Below are experts of layer 5 (counted from 0) of a mixture-of-experts language model. Rows are named router (the router's row for the expert), gate (a neuron's input weights, with its number), up (a neuron's input weights, with its number), down (a neuron's output weights, with its number) and show model dimensions 0-191. Each number is 128 + 32 x the weight over its row's rms, rounded and kept within 0 to 255.
Before each expert's rows: "raises" lists some tokens whose logits its average output raises strongly, later layers aside. This comes from a sample of Wikipedia text that the model never trained on.

# expert 50
raises: "1", "2", "0", "3", "4", "5"
router [101 137 157 137 158 128 155 113 106 118 123 149 163 118  79  82 128 168 112 104 124 131 137 171 153 101 148  96 103 105 146 157 200 132 120 117 112 183 103 177 117 136 114 151  54 143 136 145 140 131  91  79 124 163 149 160 144 145 133 110  90 156 113 171  52 130 134 154 117  93 150 160 126  88 181 133 128  94  84  91 112 135 131 115  90 162 158 150 105 132 140 109 149 129 173 118  89 196 142 149 134 153  53  83 118 102 128 120 151 167 173 162 122 168 167 125 128 116 126  80 183 112 154 134 118 183  88  68 118 129  96 140 141  76 143 106 207  88 132 118 106 118 151 145 110  80 144  92 112 132 171 145 200 122  96  77  77 121  78 118 201 114 134  66 139  56  90 117 136 128  92  79 152 116  97 165 122  89 173 125  99  83 128 161 151 121 158  35 108 150  81 173]
gate0 [110  95 107 113 183 123 163  85 121 144 136 111 161 117 115 112 138 173 140 127 145 188 159 138 137 129  86 159 101 145 135 137 119  86 172 131  71 100 112 157 150 180 121 154  95 101 100 101 114 131 125  94 176 121 143 157 137  79 114 133 108 112 108 122 105 137 158 128 101 101 122 125  98 103 168 105  69 152  91 159 182 154 130 121 137 105 148 101 116 131 114 110 122 178 110  58 115 143  99  79  72 169  59 130  59 141 111  53 147 132 199 214 133 134 171 120 174 146 156 129 119 195 152  57  60 131 167 143 157 127  91 154 153  49 116 103  83 121 137 144  42 133 121 116  94 163 130 161 137 133  58  86 139 137 143 116 116 132 108  69 149 156 149 160 146 101 128 103  93 122 117  84 175  87  76 143 126 144 114 186  95 176 149 128 126  95 137 153  98  89  72 134]
up0 [142 185 103 123  77  99 111 173 125  80  83 137 126  87 120 166 150  80  84  80 104  59  48 135  66 153 142 102 161 133 116 125 155 122 128 139 124  97 100  55 177  95  96 158 138 124 105 173 159  94 135 181 129 141  78 110 160 154 107 140 151 167 128 127 147 154  98 126 141 169 133 167 130 137 103 191 147 146 154 113 118 124 106  75  99 140 158 159 167 104 193 120 136 115 141 107 158  42 121 141 117  98 114  80 181 131 116 129 152 139 116 135 171 164  76 175 165 107 157  62 107 170  90 155 160 134  99  89 154 107 130 135 115 113  97 138 169 137 102 111 125  75 128 138  88 180 156  68 133  70 138 104 137  78  94 159 133 128 153 127 105 142 150 131 149 146 149 105 150 148 135 132  89 136 142 106 185 142 223  83 143 114 138 122 230 134  98  78 125 149 126 120]
down0 [111 138 102 112 122 202 168 119 148 149 166 105 159  85 137  67  94 110 104 181  61  91  96 103 141 125 142 143 135 166 161 132 104  88 174 137 171 123 138 121 120 118 130 172 161 113 110 147 163 141 199 145 125 141 152 112 150 146 145 141 114  68 103 119 147 103 151  95  90 164 139 212 133 158  74 106 121  78 204 122 103 159  97 125 131  97 156 202 146 152  65 166 136 134 181 152 111  92 112 161 159  98 133 145 159 112 103 139 123 113 123 109 180 174 167 132 144 118  60 169 158  89  94  89 195 166 137 140  99 136 151 127 137 155 171 122 176 136 146 148 116 168 166 127 121 137 136  82 109  89 173 103 116 111  81 164 119 113  98 137  85 136 125 178 167 125 175 156 182 162 126 147 154 106 113  84 132 102 142  60 131  95 131 158 158 101 136  87 158 182  68 197]

# expert 72
raises: "ary", "eral", "ro"
router [139 136 135 114 157 202 159 109 127 107  94 135 107 117 159 126  94 172 160  92 131 135 117 163 137 131  75 154 171 102  49 180 150 133 117 113  98 107 161 117 162 145 119 140 154 112 117 135 149 131 178  45 163 119 159 143 113 124 101 120  85 129 101 180  61  86 151 114 166 111 120 123  82  88 166 119 131  71 156  83  94 108 106 129 121 127 147  86  36 153  72  99 134 121 194  95 118 163  89 161 126 121 110 124 145 104 147 100 130 147  93 127 136 136 144 141 115  91 103  70 181 140 138 133  85 191 163 115 120 112  88 102 118 114 140 142 147 130 114  96 185 176 184 133 140 128 103 157 172 101 119  99 195 126 142  80 123  72 114 138 144  65 214  36 121 102 125 120 155 109 114 111 139 102 115 134 103 170 171  66 185 123  89 149 115 130 122  75 125 167 105 132]
gate0 [ 82 164  84  75 120 106 125 151  81 106 127  82 124 173 127 144 114 147 105 126 106  88 119 116 121 129  97  90 132 140 190 172 143  93 102 126  76  92  89 115 175 134 115 152 149 138 159  75 112  81 187  60 117  82  90  93 167 112 161  67 111 117 152 146  86  93  80 165  82 129 174 107 120 133 117  82 141 109  97 130 160 106 172 127 103  68 116 128  90 122 144 126  94 147 137 134  53 114 126 118 171  89  51 139 114 112 220 128 156  98  79 120 116 140 103 111 179 126 127  65 179 137 123 127 160 121 115 117 108 124 126  59 144  85 111 138 112 135 109 132  87 202 121 168 150 146 136 186 152 111 135 175  92 128 169 111 116  89 151 146 140 115  62  82  96 129 139 146 181 133 115 116 182 148  98 132 139  91 164 151 137  73 158  55 144 120  85 122 126 126 169 100]
up0 [ 93 136  56  55 101 130 108 157 124 132 152  78  73 109 146 218  95 104 159 139 120 118 129 133  68 148 128 117 134 154  66 181 116 137 102 161  79 116 137 140 183 127  94  76 152 111  65 114 117 117 150 115 121 118 119 129 193 153 113  98 163  95 138 128 150 121 102 124 130 109 137 156 131 124  59  62 143  85 194 130 150 100 166  89 112 119 105 117  99 127 189 129  96 169 157 156  98 128  97 145 122 184  57 101  97 115 188  95 148 156 110  83 120 159 142 152 149 172  97 127 149 133 106 123 138 139 147 136 168 123 126 165 100 117 121 147 110 115 146 101 103 169 173 152 120 143 161 156 148  98 148 176  62 106 126 107  91  61 114 167 153 119 110  50 122  99 174 135 187 142  98 155 185 145  99 133 126 123 166  74 119 107 119  70  97  80  97 195 142 151 112 119]
down0 [137 174 176  94 187 141 133 110 207  62  99  93 101 147 126 139  90 162 119  62 153  97  77 169 187  85 129  91 149 181 121 146 184 119 140  74 135  90  98 140 124 139 137 186 141 118 143 182 163 122 112 112 133 113  97 146 164  86 130 125 179 129 164 143 156 150 129 120 124  53 179 115 194  79 183 179 164 161  77 181 118 143 169 167 105 138 154 117  92 105  96 107 116 125 112 139 139 137 103 163 113 169 146 122 135 134  82 153 119 137 140 137 129 147 138 105 142 162 129 136 138 118 139  95 133 102 126 130 149 100 126 126 105 148 117 130  70 135  61 147 119 185 119 140 209 182 142 208 149  74 184 167 138 145 148 131  88 117 115  73 143 132 134 124  87 157 157 150 158 111 140 199 125  98 158 115 134 157 130 150 167 125 111  84 132 161  80 122 152 154  73  69]

# expert 40
raises: "-", "O", "F", "R", "L", "S"
router [ 88 110 114 175  95 180 182  79 118 115 121 166 158  85  85  92  99 119 146 144  89 125 112 117 138  40 106 181 138 118  54 133 160 128 125 164 118 149 157 164 123 182 131 127 112 143 148 110 129 149 139  72 121 131 153 153 162 156 113  97  44 188 181 136  55 123 121  83 129 136 125 169  72 138 100 104 150 153  74  97  47 139 119 125 113 146  83 172 118 120 113 155 146 167 106  97 102 130 146 130 177 137  64 110 121 135 192  93 179 101 112  70 176 166 123 116 137 113 125  80 180 127 100 159 129 134 162 134 135  64 138  91 140 113 107 138 113 119 116  71 144 150 191 139 153 134  86  97 162  76 111 154 147 142 106 125 127 107  96 189 119 119 157  97 154 118  96 142 141 134  72  84 108 128 133 113 125  96 147 141 128  87  80 141 159  95 152  45  90 119 107  98]
gate0 [107 151 151  87  92  93 137 107 186 143 124 121 134 155 118  70 126 114 171 149 133 152 135 156 113  68 143 148 135 120  59 169  85 184 162 182 116 131 179  99 114 130 134 210 143  77 132 119 170 169 174 100 163 138 153 143 123 190 124  59 131 143 119 172 105 111  80 101 136 129 166 154 156 100 116 110 145 133 139 121  53  75 110 101 149 152  85 144 126 157 127 164 108 150  99 170 110  98 124 156 179 172  95 167 120 122 122 178 169 168  87 140 121 178 143  79 176 109  99 180 165 171 142 129 115 134 117 168 187 136  88 120 145 135 102  78  95 131 150 125 162 168 194 148 114 123 156 166 169 112  84 102 139 125  99  97 135 122 161 131  71 142  90 159 130 127 144  79  66 157 104 128 150 127 100 127 134 148 105 178  85  84 138 103 134 163 190 158 144 170 124  51]
up0 [201 136 177 184  98 136 106 143 128  82  94 111  98 124 168 117 155 119 141 125 122 155 110 132 148 182 104 131  74 172 122  76 120  67  47  68 160 138 143 135 149 143  82  88 129 173 103 144 124  96 102 102  79 121 141 189  53  85  71 114 150 197 105 149 154 142 142 157 125  92  86 112 113 135 137 131 136 119 131 132 155 134 118 122 143 161 109  90 183 114 108 118 105 133 135  85 141  68 152 153 122 173 144  94 141 134  92  81 131 112 165 190 190 131 120 151 133  99  85 129 136 148 119  64 116 133 116 131 101 107 137  91 121 133 118 160 140 100 148 108 107 167  99  66 123 106 148 194  96 110 144 138 122 126 135 138 123 195 133 171 144 166 157 139  94 111 167 126 198 126 190  33 121 176 136  41 120 118 187  74 139 144 142 110 102 159  87 137 111 126 127 139]
down0 [136 121 112 144 133 129 117 131 128  31 155  89 155 151 126 136 117 114 176 173 160  98 155 212 109  87 157 146 123 172 115 168 146  87 158 182 126 144 118 188 135 119 131 138 118 131 159 152 150  93 140 112 133 150  68 126  81 167 128 177 131  86 153  79 181 172 120 170 210  73  88 131 133 147 166  83 135 120 147  66 143 149 125  89 122 194 181 112 129 141 153 199 121  95 117 137 146  99 114 154 150 169  77  83 119  65 185 154 162 128 118 183 120 146 141 141 140 128 159  51 157 107 140 170 100 154 132  91 176  93 135 127 130 143 107  91 117 128 106  77 198 115 150 130 139  99 151 111 114 164 141 158 140  87 123 125  80 135 102 124  86 123  85 143 116 166 157 189 107  78  97 122 118 117  67  89  99 140 129 153 123  86 158  74 130 122 173 150 117 124  95 155]

# expert 39
raises: "O", "R", "T", "C", "H"
router [129 157 125 146 150 171 124 103  65 145 126 127 176 129 114  49  87 151 122 108 113 158  99 109 133  71 138 177 147  96 101 173 104 131  61 132 177 136 151 150 136 143  95 128 105 159 168 110 183 146 148 133 155 169 125 158 131 163 126  87  95 118  92 179  71  91 166 146  71 130 155 140 134  90 149 151 111  44 110 100 110 140 162 143 141 120 167 152 108 188 139 140 163  98 137 137 115 191 133  93 164 146  90 120 115 155 109 129  95 119 127  99 100 146 125 155 127  81 140 133 140  94 207 117 137 189 184 158  52 153 103  86 159 124 122  77 154 122 161  67 147 157 163  96 206 113  93  78 179 117 125 149 135  92 114 113 102  79  85 162 119  83 146 132 171  95  76 121 134 112 144 175 144  58 140 125 155 116 138 150 134 113  88 117 122 163 130  40 162 111 127 132]
gate0 [141  82 158  81 182 120 144 134  76 167  82 132 145 129 100  99 134 183 146  86 100 132 178  93 140  82 154 132 155 113  78 100 127  74 141  97 147 138  94 130 166 155 179 116 154 120 204 125 116 148 184 117 138 121  80 137  83 105 121  99  59  87 137 185 118 140  87 121 126 175 127  91 148 125 103 161 145  62 112 119 103 137 102 129 152 143 112 119 102 115  82  70 138 120 144 136 141 144 149 135 157 110  78 173 117 101 135 132 136  84  83 113  84 149 167 184 103 171 141 177 145 102 157 120 138 160 117  92 131 104 150  84 142 162 203 153 139  74 160  40 134 157 161 128 179 169 106  56 149  81 115 132 126  76 102 129  80 103  98 121  93  99 109 145 137 121 133 153 118 102 144 179 151  19 165 149  59 157 102  80 125 107 113 130 133 126 121 125 139 124 110 140]
up0 [140 139  95 168 115 178 164  60 175  75 132 152 130 105 197 111 111 113 131 134 116 129 118 153 131 130 156 171 107 165 105 106 149 195  79 113 166 132 153  54  55  99 138 130  92 139 143 161 105 103 147 107 133 150 155  92 168 115 165 158 169 155 160  85 122  84 170 178 137  91 169 104 106 110 174 152 117 125 133 127 111 126 192 210 115  90 105 112  77 115 148 196 112 158 157 137  99  96  97 152  93 114 159 144 145 107  85  92 113 138 179 132 143  74  94 137 123  88 183 117  73 141 109 129  91  72  97 154  89 127  87 111 159 144  97 114 133 170 156 202 123 137 131 115 113  95 192 121 162 155 141  92 131  92 144 134  81 140 180 113 177 146 122  76  60 166 160 140 127 146 168 140 157 134 151 112 158 129 115  81 160 150 152 184  97 167 142 138  97 134 133  84]
down0 [137 143 205 142 104 119 171 153 105 111 131 131 134 109 105 125 143 113 106 146 172 123 108 102 114 147 137 141 156 179 110 188  90  99 188 102 142 147 110 119 119 144 133 114 136 132  86 155 142 117  67 109 150 119 164 153 213 133  51  95 116 124 161 132 169 173 114 134 124 103 109 123  92 150 189 117 139 195 163  95 115 119  95 117 170 109 155 145 116 188 154 143 113 131 130 172 144 155 105 115  96 212 100 120 148 100 142 131  76 197 169 106  82 161 121 117 140 161 133 157 161  95 145 141 129 173 126 158 153 145 164 146  94 185 118 110  89 121 165  99  43  81 183 202 143  57 128 117 207 149 137 104 104 179 156 130  77 139 120 123 128 114 127 151 156 110  79 119 158  78  81 126 159  77 101  32 122 176 117 119 119 112  90 113 131 122 131 124 127 112 126  89]